{
  "n_layer": 9,
  "d_model": 128,
  "n_experts": 160,
  "experts_per_token": 6,
  "d_expert": 32,
  "d_shared_expert": 0,
  "activation": "swiglu",
  "moe_layers": [1, 2, 3, 4, 5, 6, 7, 8],
  "router_score": "softmax",
  "normalize_top_k": true,
  "routed_scale": 2.45,
  "balance_loss": 0.00286,
  "balance_bias": false,
  "n_groups": 8,
  "groups_per_token": 4,
  "init_std_router": 0.0297,
  "lr_router": 0.00115,
  "n_head": 2,
  "n_kv_head": 2,
  "head_dim": 64,
  "vocab_size": 2048,
  "norm": "rmsnorm",
  "norm_place": "pre",
  "norm_eps": 1e-05,
  "positions": "rope",
  "rope_base": 22900.0,
  "rope_fraction": 1.0,
  "qk_norm": false,
  "attn_scale": 0.125,
  "tie_embeddings": true,
  "parallel_block": true,
  "init": "uniform",
  "init_std_qkv": 0.0499,
  "init_std_o": 0.0499,
  "init_std_up": 0.0499,
  "init_std_down": 0.0353,
  "optimizer": "adamw",
  "lr": 0.00348,
  "lr_mult_qkv": 0.5,
  "beta1": 0.95,
  "beta2": 0.98,
  "lr_head": 0.0142,
  "grad_clip": 1.0,
  "warmup_steps": 207,
  "schedule": "wsd",
  "decay_fraction": 0.283,
  "decay_shape": "linear",
  "final_lr_fraction": 0.1,
  "batch_tokens": 131072,
  "seq_len": 1024,
  "doc_mask": true,
  "train_tokens": 829000000,
  "steps": 6325,
  "dataset": "wikipedia_en"
}
Below are experts of layer 2 (counted from 0) of a mixture-of-experts language model. Rows are named gate (a neuron's input weights, with its number), up (a neuron's input weights, with its number), down (a neuron's output weights, with its number) and show model dimensions 0-127. Each number is 200 + 30 x the weight over its row's rms, rounded and kept within 0 to 999.
Before each expert's rows: a language model's description of what the expert responds to; "raises" lists some tokens whose logits its average output raises strongly, later layers aside. This comes from a sample of Wikipedia text that the model never trained on.

# expert 46
Organisation and government nouns
raises: "ity", "ized", "ization", "o", "is"
gate0,204,195,230,218,241,171,167,185,196,244,232,217,193,163,198,172,160,227,215,176,187,166,152,213,165,238,177,240,227,237,173,162,194,178,212,223,198,203,226,194,149,217,208,178,180,182,157,215,226,219,227,174,225,240,171,162,255,262,175,262,204,250,204,209,244,201,184,197,186,209,236,219,232,176,211,221,175,244,196,226,260,153,214,170,192,156,198,216,206,206,156,223,189,168,283,215,154,239,190,247,222,179,178,177,171,189,216,176,207,227,222,198,196,142,233,221,139,194,184,223,239,186,194,189,153,225,238,140
up0,193,188,186,138,166,242,193,159,234,248,172,200,253,169,244,190,185,188,174,165,167,215,187,233,269,203,214,213,235,234,233,220,195,195,231,221,149,200,185,217,172,187,192,196,176,201,234,204,204,200,217,186,139,233,208,198,228,205,185,253,215,224,188,185,234,212,237,198,229,171,200,170,134,230,160,182,196,217,184,183,191,218,187,217,207,196,226,152,197,209,252,175,231,182,209,248,181,236,207,220,224,183,203,190,294,121,200,190,222,219,203,231,169,197,189,209,204,198,173,128,179,211,164,225,235,271,223,138
down0,183,255,155,199,180,154,205,203,168,226,192,170,227,129,204,247,168,183,215,180,229,225,190,193,231,277,208,200,256,191,207,181,195,162,211,194,227,199,217,238,239,180,198,200,189,237,163,279,217,220,226,203,219,208,220,241,199,170,276,188,235,202,146,197,194,175,220,204,170,174,185,231,181,229,179,218,263,170,178,175,218,166,202,209,242,163,241,237,185,211,145,179,148,157,168,157,208,230,229,167,209,210,180,167,242,239,145,220,226,175,180,179,189,199,207,245,234,196,170,179,188,168,204,192,156,206,182,195
gate1,217,215,185,178,199,242,199,281,149,177,201,236,256,174,239,205,174,198,231,149,170,234,217,236,231,248,197,181,227,198,222,206,269,227,214,209,217,192,291,199,133,230,213,220,208,196,190,206,232,179,192,214,163,163,201,193,252,287,181,206,236,226,199,176,197,197,172,206,223,163,198,229,227,210,183,199,214,227,221,222,197,158,204,163,238,200,199,151,188,216,198,212,189,176,237,201,188,163,218,178,185,214,228,230,182,205,239,174,259,210,242,139,233,262,207,181,193,238,211,199,209,248,192,158,175,203,195,173
up1,202,181,228,194,168,180,173,166,249,176,184,153,171,205,195,194,197,181,213,279,210,167,201,184,165,209,238,283,209,234,165,182,170,250,207,164,174,205,125,162,212,163,203,215,171,198,203,216,159,243,215,201,251,220,200,217,248,170,217,164,198,189,227,218,148,234,198,185,269,227,193,215,242,198,220,221,144,215,222,255,186,208,244,170,152,226,210,218,254,213,199,231,220,175,241,195,234,198,170,253,210,179,234,202,150,202,199,187,175,249,185,189,174,219,187,239,187,200,247,219,204,171,214,241,201,181,177,172
down1,186,182,173,215,177,175,221,227,209,207,155,212,204,233,187,205,243,265,189,235,180,253,265,202,206,216,194,175,148,185,215,198,230,187,217,241,228,166,217,171,172,145,231,179,255,163,146,186,187,193,205,180,193,187,173,211,207,213,224,209,189,249,243,188,229,191,193,194,197,225,169,174,273,232,152,192,202,185,226,203,199,261,235,194,206,191,191,156,196,194,169,238,223,159,225,187,127,134,185,160,229,196,258,165,246,200,228,200,171,136,218,157,169,183,181,152,159,211,216,178,176,181,187,189,192,152,193,203
gate2,235,185,223,225,178,173,209,173,210,183,204,185,282,186,221,182,247,192,206,170,144,245,202,211,158,184,223,235,190,225,192,192,201,187,228,229,181,181,188,182,198,184,233,212,239,210,231,261,218,216,173,161,210,232,157,217,176,156,190,186,238,234,194,234,210,234,176,227,230,197,204,207,280,162,190,158,214,174,253,227,174,200,216,218,194,150,195,149,198,191,195,207,211,165,194,156,239,157,223,240,211,241,200,218,166,216,216,168,175,154,134,154,209,199,177,201,148,264,174,207,167,154,237,178,143,244,222,197
up2,211,196,252,257,182,185,215,178,219,194,239,193,243,174,226,138,251,189,197,129,139,229,230,210,192,172,240,215,169,202,208,203,194,163,243,188,179,192,203,183,213,142,225,229,224,237,257,238,223,238,196,163,218,226,198,235,211,132,227,199,233,251,215,194,229,171,226,204,219,202,221,166,228,184,185,231,214,179,235,202,145,207,206,242,206,200,209,155,207,167,181,187,196,154,194,185,223,193,243,216,205,259,213,209,170,192,239,186,197,171,164,171,230,183,174,189,181,281,172,196,165,181,185,151,158,235,200,148
down2,214,211,235,229,248,197,243,156,256,191,157,147,209,210,185,221,185,214,170,201,187,192,226,224,227,144,268,184,193,175,228,238,183,181,211,193,229,140,177,191,228,262,207,212,200,242,230,169,187,238,237,172,191,128,160,188,204,165,195,193,190,151,221,196,242,198,224,191,159,182,189,125,208,207,225,191,226,172,230,246,176,193,203,174,218,229,255,203,200,144,162,171,221,209,191,175,191,211,212,205,168,145,183,231,181,196,211,242,220,222,222,206,207,196,170,217,197,155,237,154,190,172,190,260,147,188,252,219
gate3,241,185,280,165,141,210,183,201,170,146,224,207,164,220,161,207,220,227,217,270,160,210,182,199,165,221,206,181,220,230,169,186,247,213,162,221,227,222,207,187,207,146,151,198,203,233,222,195,150,258,223,190,211,239,171,177,231,153,176,268,197,204,251,228,208,192,227,251,170,203,191,181,277,172,228,206,195,193,201,204,188,183,118,174,167,221,220,197,224,190,201,230,185,205,204,220,200,239,211,225,225,236,159,209,207,267,248,195,251,200,188,180,193,216,204,205,197,196,182,180,233,169,215,195,197,175,211,149
up3,226,205,211,222,170,175,179,232,193,137,170,168,183,207,134,236,218,206,202,197,230,234,189,195,262,185,164,215,243,168,181,220,194,201,185,215,183,220,230,220,135,248,178,183,162,167,187,156,217,213,152,167,208,208,182,182,138,220,217,176,222,196,131,215,264,237,212,212,172,192,204,221,170,177,188,173,183,230,204,230,193,200,215,234,227,176,179,244,238,206,168,175,207,194,243,192,189,190,199,198,232,152,199,179,171,165,227,209,125,227,248,111,223,164,196,161,218,259,213,180,201,181,225,223,200,213,151,175
down3,267,207,158,216,235,213,220,243,198,200,185,190,188,181,198,187,150,158,237,203,231,209,243,172,178,236,180,191,237,194,202,196,201,129,182,237,226,190,150,216,173,132,191,216,176,166,193,233,209,248,186,183,220,179,187,212,217,176,158,179,184,199,258,151,201,200,212,164,190,218,166,186,149,232,182,172,232,157,238,206,188,243,202,199,243,203,199,224,191,200,169,175,195,162,181,196,239,140,203,268,219,198,199,173,257,211,174,151,173,160,145,172,228,191,194,212,198,174,231,142,228,173,284,219,215,187,185,203
gate4,262,185,226,228,217,210,185,210,176,203,181,218,179,146,170,160,218,169,280,214,184,206,181,199,246,188,203,209,247,292,213,171,236,179,199,203,215,271,193,193,171,164,147,204,264,169,161,196,272,164,238,198,201,235,203,213,181,174,196,233,217,189,184,183,228,236,179,178,214,232,231,225,217,239,227,236,278,199,238,186,229,199,217,190,189,186,211,222,216,217,211,216,229,156,229,252,191,204,243,209,180,210,256,168,190,226,202,199,193,231,207,194,173,231,177,164,183,231,155,217,200,197,191,157,195,247,161,215
up4,230,202,177,193,201,214,225,246,192,242,226,196,229,189,208,149,144,187,190,145,141,227,206,218,200,179,211,142,195,217,202,204,219,285,253,165,167,199,210,223,221,250,207,203,209,222,201,205,254,221,267,163,183,157,238,179,189,199,162,174,255,189,145,186,245,205,213,195,158,205,182,216,172,156,215,205,239,240,165,168,201,184,190,201,192,175,231,186,197,216,200,228,208,228,236,223,199,177,194,143,118,190,228,215,214,194,154,230,145,156,194,186,244,200,213,219,223,215,229,226,153,183,219,214,218,169,149,199
down4,190,159,154,254,205,175,171,194,226,175,223,189,192,228,186,224,176,266,227,174,184,177,217,194,188,207,179,212,251,230,168,222,200,161,245,187,174,186,242,143,203,239,160,243,159,166,172,197,186,228,181,181,222,147,210,226,187,172,215,196,208,229,166,172,206,158,240,187,181,246,266,172,170,222,252,224,209,164,227,149,230,157,218,191,214,232,216,134,178,202,202,213,228,212,138,211,198,185,170,174,209,199,160,183,197,229,188,158,219,188,121,218,131,194,189,167,194,175,195,205,247,222,192,172,213,228,193,245

# expert 48
Capital initial letters
raises: "y", "ru", "ent"
gate6,223,225,202,234,180,192,273,232,190,211,247,179,204,216,204,209,198,163,227,235,152,194,197,210,262,195,178,201,150,200,230,229,217,174,175,206,228,192,181,201,181,173,219,203,207,203,207,211,211,190,188,178,234,160,183,260,235,190,215,242,191,178,282,198,163,208,174,215,156,188,207,216,203,230,202,243,206,187,228,236,207,198,209,203,194,152,201,151,196,161,161,176,271,221,228,212,216,223,229,208,156,116,227,203,122,199,231,204,174,199,232,214,147,216,219,219,108,177,175,163,214,206,216,168,236,189,226,246
up6,167,159,225,211,151,145,219,212,238,227,248,199,192,228,231,205,188,247,193,230,197,176,206,221,240,184,224,187,169,210,239,266,224,217,168,203,117,207,156,248,227,184,184,145,199,167,159,137,188,208,183,230,182,210,224,220,254,176,205,251,244,221,232,168,170,223,193,198,200,197,222,196,228,172,249,260,192,203,203,205,181,223,252,207,182,199,225,200,186,223,158,190,201,240,282,178,192,186,230,191,171,167,186,216,162,174,209,236,207,204,196,196,215,242,197,237,161,166,212,194,167,216,192,221,282,209,183,197
down6,191,209,162,222,184,184,176,167,171,176,188,190,163,215,186,188,155,205,258,221,148,197,171,216,234,239,203,205,243,173,235,224,195,180,244,193,264,184,209,168,185,176,193,216,236,204,157,165,206,164,201,219,216,222,193,170,157,216,249,172,184,226,199,178,263,196,199,243,251,220,249,167,186,188,136,261,207,161,136,252,192,243,130,168,194,215,138,191,208,165,192,189,233,178,210,237,204,212,172,179,207,185,234,136,229,184,205,176,204,218,241,228,181,205,221,189,211,206,148,178,238,232,204,193,190,191,162,152
gate7,175,191,190,137,148,186,216,119,171,185,143,213,209,173,214,203,188,179,239,180,227,186,186,203,218,224,169,200,242,270,226,235,189,164,225,211,172,183,220,225,174,166,215,173,197,190,158,136,204,201,211,192,186,215,199,263,257,198,163,183,206,237,217,175,236,218,184,181,220,255,227,213,226,196,282,191,219,170,201,218,192,226,150,205,146,153,162,191,243,239,232,230,180,237,196,214,140,239,209,206,206,189,185,176,204,212,190,183,258,216,199,182,168,234,188,215,193,199,180,231,249,223,202,166,209,213,191,134
up7,184,177,159,213,189,215,164,176,199,190,195,264,264,187,235,195,147,155,187,209,206,205,217,236,184,193,277,198,238,152,167,256,191,220,220,186,137,175,230,166,199,168,175,177,197,185,186,194,179,192,223,263,158,240,254,175,226,226,260,193,185,169,149,192,205,166,206,198,215,212,208,197,206,211,250,210,182,190,237,187,190,185,171,148,228,210,222,182,211,200,170,186,145,183,214,179,166,188,230,225,188,239,174,176,217,208,245,217,237,262,226,229,225,238,237,211,165,168,186,212,152,155,186,219,184,240,254,202
down7,175,190,173,228,182,225,213,212,148,217,172,209,229,162,243,220,210,206,250,195,176,215,216,200,227,181,210,190,200,205,218,193,242,186,210,192,239,161,201,191,187,169,189,222,241,165,223,195,205,207,164,191,201,244,286,165,166,170,207,217,162,225,145,243,170,185,122,200,177,268,202,170,245,228,201,259,187,189,193,228,216,217,181,186,172,224,181,200,151,191,209,152,225,205,205,187,144,241,208,171,240,265,141,119,221,210,213,172,189,219,212,216,219,218,179,185,158,251,188,205,198,227,158,185,222,244,229,168
gate8,261,220,195,211,207,130,164,209,198,187,248,206,210,220,156,215,158,242,210,196,212,192,181,232,151,194,206,217,247,256,192,214,235,141,151,189,171,176,222,224,150,156,186,247,207,230,222,162,151,192,214,199,212,160,191,173,168,203,180,206,220,228,170,189,211,157,220,210,216,199,198,218,216,196,250,222,192,133,185,180,169,232,261,204,169,193,242,233,165,214,252,181,214,251,169,194,177,177,196,215,197,161,187,242,168,186,197,252,199,201,232,206,142,196,170,198,186,201,210,152,173,225,163,184,266,186,155,246
up8,226,204,191,194,208,188,147,195,243,211,164,183,145,212,154,211,212,220,202,242,245,173,205,199,200,185,190,218,216,205,203,216,218,170,156,175,189,221,231,163,198,123,169,221,224,177,194,158,188,162,226,212,225,173,223,150,213,192,214,218,221,192,229,226,253,129,209,147,195,263,221,196,264,156,241,247,213,175,200,207,196,184,231,178,207,297,212,229,185,220,180,165,234,194,234,173,201,199,203,238,187,225,218,216,154,231,141,280,154,177,218,158,171,213,213,188,192,181,244,197,197,209,177,185,220,215,225,216
down8,245,185,236,226,201,183,192,192,179,159,136,128,245,239,151,224,200,206,180,206,194,199,168,161,226,199,269,171,219,167,182,228,175,177,183,193,169,163,213,187,210,236,186,154,160,196,194,206,206,267,229,204,252,216,175,214,241,176,218,199,189,206,214,220,258,209,276,202,207,174,191,197,205,258,192,192,158,199,240,166,181,162,204,192,197,215,259,179,244,197,190,241,166,185,176,215,273,218,192,215,234,188,251,293,185,207,218,201,194,184,177,224,198,188,212,203,152,196,233,189,182,182,224,239,210,217,175,222
gate9,173,205,234,133,244,147,181,230,180,142,177,208,188,225,243,208,181,213,195,182,235,216,220,279,178,146,213,168,217,246,257,169,217,156,227,203,163,192,148,173,202,139,176,208,192,230,204,144,204,218,194,192,212,209,166,188,200,205,176,244,195,244,219,211,196,186,208,217,237,248,222,182,248,176,246,186,225,209,175,196,185,228,169,193,172,165,179,213,186,221,210,174,179,197,195,166,207,212,207,147,203,236,176,201,221,168,163,170,177,188,212,230,221,206,225,177,161,253,185,217,184,196,172,144,206,166,101,235
up9,213,196,191,167,161,258,193,176,167,209,159,198,214,132,207,200,237,217,215,193,177,192,206,157,152,189,175,247,203,190,177,173,208,163,189,213,203,180,254,139,187,226,163,192,193,175,170,250,204,183,212,197,176,166,188,190,195,185,273,239,205,174,211,184,259,217,204,178,203,226,231,204,231,150,159,180,172,211,210,113,207,190,136,221,218,226,243,202,242,191,201,221,210,151,182,204,188,189,204,213,203,255,228,233,192,229,205,139,240,217,189,192,246,225,214,145,177,167,179,236,176,179,187,208,211,249,270,170
down9,208,228,195,230,202,230,247,218,281,207,228,236,300,241,170,126,211,176,176,234,175,221,154,242,216,182,151,187,193,202,181,194,197,230,220,198,222,222,193,202,146,184,249,194,214,199,220,175,213,184,216,183,228,230,149,182,210,242,192,174,201,200,193,206,186,222,184,189,219,183,203,250,193,201,204,234,197,202,232,216,198,170,236,244,182,245,208,190,179,230,175,229,197,221,220,215,243,260,167,206,145,228,176,199,162,175,212,263,199,248,175,144,147,209,156,186,204,202,187,159,235,192,242,167,168,211,243,223
gate10,196,226,214,174,183,209,195,178,178,187,186,180,197,194,187,193,175,210,233,259,179,227,155,238,236,234,138,192,195,244,222,191,257,184,127,232,184,213,154,210,207,155,179,173,223,160,196,212,221,229,223,202,199,194,174,230,203,215,180,180,180,233,197,154,151,298,149,172,213,249,233,260,260,214,208,264,252,223,228,219,248,189,189,232,215,175,182,209,196,227,201,203,197,218,223,226,224,192,222,175,161,234,222,212,151,180,166,153,173,215,214,138,238,184,191,173,235,242,199,200,223,196,233,205,226,201,192,207
up10,242,198,192,191,184,148,233,145,190,199,235,224,199,169,158,223,224,168,227,153,195,171,183,160,162,185,208,233,204,203,256,165,221,189,206,167,248,175,201,173,165,232,282,196,235,191,204,259,232,180,227,165,220,197,181,192,214,152,279,275,178,179,210,233,261,145,221,184,205,181,217,191,186,231,192,201,219,234,221,190,171,191,216,211,188,214,160,230,203,166,235,190,156,131,180,212,198,212,205,222,201,153,203,208,232,246,226,239,232,237,195,219,159,165,216,195,158,178,154,215,241,215,193,189,209,184,213,203
down10,208,195,218,217,216,220,213,192,241,228,209,233,211,193,242,270,216,176,121,163,220,235,182,188,159,159,208,192,228,199,221,238,213,237,195,175,133,198,214,233,232,233,271,195,193,135,231,228,151,217,201,228,230,160,187,190,199,191,208,261,222,173,256,189,135,139,229,214,202,155,224,208,192,226,203,185,227,173,242,221,176,172,213,238,210,231,235,240,238,183,216,207,135,190,197,193,161,198,194,220,268,215,181,278,196,212,208,190,213,190,191,191,211,208,157,200,157,196,201,196,190,184,210,213,208,207,231,238

# expert 45
y and o pieces
raises: "th", "mb", "ot"
gate0,204,162,239,180,247,197,216,207,195,209,220,224,210,204,190,216,173,199,183,143,175,209,225,194,219,234,247,208,194,194,211,178,209,245,179,241,278,165,189,151,169,211,214,194,193,196,178,208,180,219,281,241,218,240,212,156,245,234,140,186,204,226,171,166,165,208,180,189,214,224,194,236,207,198,203,239,191,185,246,222,167,196,189,236,243,191,203,230,241,191,216,178,209,174,198,213,239,207,206,214,180,251,176,227,162,213,137,154,202,226,250,145,168,163,224,180,252,192,173,171,244,273,183,252,156,177,227,180
up0,253,180,246,236,195,192,144,200,215,169,149,220,156,205,167,204,255,171,250,242,185,218,184,206,178,195,235,238,169,213,168,232,280,220,180,138,210,236,188,149,213,161,131,215,182,213,247,193,197,194,230,180,182,203,181,150,181,198,214,178,202,200,246,250,207,207,215,171,173,195,204,209,212,203,225,145,208,217,172,186,149,187,239,199,131,218,146,183,215,240,205,165,195,189,142,227,196,154,189,186,197,225,144,245,169,221,191,209,141,221,210,199,219,194,200,159,202,167,205,193,230,197,225,174,221,182,172,218
down0,205,205,275,162,218,209,163,173,172,157,219,216,201,158,152,217,182,270,176,175,229,176,185,254,206,180,170,171,175,209,159,246,186,187,239,170,220,184,163,220,229,157,180,157,221,244,230,190,241,208,184,193,138,209,175,217,217,187,233,180,227,240,209,217,258,173,229,182,213,138,187,182,252,195,172,243,217,190,204,153,218,216,188,178,217,244,204,211,226,155,240,259,237,201,214,230,224,166,209,182,232,207,183,170,204,170,206,195,209,189,192,159,221,267,239,193,183,224,229,204,226,194,154,179,159,166,247,199
gate1,203,208,198,167,203,192,216,182,161,210,174,176,194,210,213,207,218,175,195,203,195,185,214,131,201,223,192,218,219,226,219,156,181,215,217,230,224,243,201,264,185,216,178,176,184,165,192,178,220,273,195,211,195,193,247,159,198,205,172,251,252,250,217,248,194,216,155,165,200,240,234,144,238,263,217,199,278,186,199,197,218,226,166,204,186,115,205,172,206,246,216,155,202,224,219,169,178,266,212,208,189,188,220,182,245,226,285,207,204,167,226,184,238,177,194,181,174,223,195,242,200,155,178,165,195,234,177,197
up1,227,231,174,260,197,201,135,227,210,180,177,183,180,235,233,170,215,201,203,237,174,167,234,193,156,196,212,229,195,208,228,240,193,214,176,238,213,193,222,234,192,212,148,153,198,179,157,189,173,223,197,149,126,228,179,250,226,178,182,222,224,214,202,299,217,175,188,175,232,176,238,230,220,208,179,233,260,216,213,226,224,203,205,172,154,162,186,173,216,219,177,163,182,152,227,166,171,234,232,184,201,196,198,184,167,204,183,214,174,194,229,218,197,245,231,242,258,218,214,205,175,204,103,196,180,223,193,219
down1,178,174,221,186,173,145,216,158,230,188,182,199,178,208,170,253,192,210,191,188,176,174,208,150,200,247,228,229,160,242,186,171,196,163,209,173,189,196,190,216,244,179,195,193,203,243,231,212,207,188,199,212,202,165,186,196,208,143,243,231,182,217,172,206,224,225,243,164,178,142,239,175,209,201,234,225,153,203,178,214,208,182,170,178,196,232,138,228,159,185,201,198,196,212,203,188,150,256,187,154,183,280,164,166,173,203,131,223,192,197,178,252,147,214,257,181,186,263,223,212,207,197,231,201,200,259,167,141
gate2,215,160,174,150,251,221,151,265,198,230,164,190,190,211,180,211,207,195,205,187,207,224,183,251,199,217,173,237,199,194,219,206,119,242,167,177,206,233,250,205,131,228,190,163,153,198,187,203,219,207,199,247,179,155,187,134,208,199,198,207,173,190,206,155,191,253,176,154,219,241,220,208,221,220,209,218,222,203,194,181,162,192,245,200,205,235,169,217,208,239,186,208,175,230,225,196,229,274,241,163,276,199,231,237,157,201,194,188,222,194,170,127,229,212,191,174,215,229,214,165,238,212,166,177,204,209,204,169
up2,254,181,276,267,151,204,166,219,203,175,177,241,202,184,225,197,193,194,204,186,231,183,167,244,172,213,188,195,196,233,126,214,232,197,153,220,226,150,241,164,250,176,196,220,192,186,221,212,263,237,158,203,194,225,251,199,184,244,210,197,193,211,174,213,239,168,189,211,205,223,242,222,177,179,254,185,231,224,216,249,234,212,217,173,176,192,204,240,166,195,167,251,198,179,211,169,132,156,162,197,199,198,176,235,223,157,214,207,141,173,228,181,220,177,224,200,184,197,230,221,211,143,224,171,170,159,216,182
down2,224,208,208,203,172,200,189,246,252,187,186,230,181,161,172,215,200,193,190,226,189,144,228,197,175,182,241,205,208,229,200,217,200,230,196,203,207,206,206,215,236,130,242,243,188,232,166,216,130,239,166,228,153,222,231,211,205,165,220,214,234,219,179,214,205,172,218,221,296,162,143,198,192,177,149,242,232,235,223,156,200,215,168,183,235,163,205,230,192,172,210,244,222,172,216,202,173,158,236,202,239,148,165,147,195,214,196,214,200,178,192,237,171,247,169,230,261,176,167,268,212,171,193,223,205,177,200,204
gate3,215,218,206,172,221,198,270,194,171,187,207,169,228,227,174,220,164,240,236,153,146,230,227,179,162,228,165,206,216,244,213,182,239,137,257,214,191,253,255,264,227,221,214,197,209,176,132,194,190,174,180,199,129,181,227,231,231,195,189,158,184,209,157,203,193,176,213,219,197,177,156,159,189,173,243,241,201,206,240,195,251,194,241,218,186,159,199,138,181,182,218,217,192,195,212,201,186,218,261,213,215,196,234,146,208,158,226,178,203,256,197,198,193,146,205,191,230,224,232,154,199,206,199,180,208,229,186,201
up3,198,191,213,235,191,184,179,229,245,166,217,214,199,170,259,178,153,203,178,209,223,207,170,176,191,152,200,144,187,166,195,241,171,222,149,261,180,199,262,191,237,169,249,224,194,189,188,186,216,207,191,213,235,233,192,198,195,200,238,164,216,163,200,153,244,204,180,191,215,223,214,146,202,216,215,202,239,170,219,252,201,211,232,181,185,174,200,208,158,211,151,198,205,203,232,199,145,253,198,157,140,163,241,156,173,217,161,223,148,198,216,157,168,192,215,247,181,250,218,231,132,154,156,201,196,167,197,166
down3,177,168,161,224,240,224,166,247,218,195,158,185,217,254,217,179,196,221,222,193,147,193,207,199,207,259,217,187,227,243,253,202,112,187,211,242,181,210,207,176,257,238,240,181,187,167,159,237,226,178,163,251,225,206,227,182,200,199,223,250,208,236,202,206,190,225,163,210,239,247,184,162,181,161,215,150,172,235,197,187,150,168,191,203,162,162,198,197,213,133,258,178,197,229,179,190,182,242,220,182,171,191,185,237,208,186,171,145,213,204,186,170,167,204,167,192,148,196,198,210,184,178,200,155,210,217,167,152
gate4,201,210,180,203,200,204,175,207,182,206,171,143,189,215,159,218,224,212,211,183,234,226,166,209,218,242,188,240,178,268,170,196,191,151,173,213,216,233,211,183,200,121,159,242,215,169,212,222,185,234,164,165,199,208,191,191,202,173,220,175,178,202,181,205,175,208,230,250,201,195,222,187,224,234,247,188,190,171,174,221,235,216,234,185,189,154,250,150,189,244,229,196,107,239,176,197,226,249,187,182,194,201,168,195,225,203,213,212,284,228,188,120,125,213,146,198,185,215,198,159,228,223,212,186,230,199,227,167
up4,190,230,209,171,202,246,180,222,232,191,230,221,229,190,243,213,200,173,198,194,258,167,232,159,172,239,192,211,237,209,164,218,164,200,201,227,210,184,152,244,210,199,153,179,231,186,186,163,148,238,225,168,188,160,239,250,200,236,181,183,232,190,245,171,185,215,175,238,208,191,233,216,194,208,179,196,172,169,161,226,238,222,162,158,193,173,184,259,221,184,184,199,230,219,230,253,206,260,194,270,277,142,205,182,205,217,175,265,137,214,162,192,235,202,175,182,153,200,186,231,220,235,191,194,235,203,217,208
down4,183,214,172,199,197,213,244,252,208,214,223,213,199,203,216,164,186,110,181,260,117,219,207,230,127,222,175,166,250,167,236,229,213,202,189,257,174,236,200,201,217,209,220,156,192,218,248,209,176,172,231,235,259,214,184,248,156,205,152,234,204,233,184,212,173,216,192,204,183,201,212,235,204,185,174,163,194,187,235,208,192,212,151,194,197,196,139,206,162,193,208,163,211,219,166,205,166,197,166,187,160,177,182,229,201,225,246,168,206,210,205,228,236,210,212,205,178,221,166,219,255,163,256,181,177,141,209,168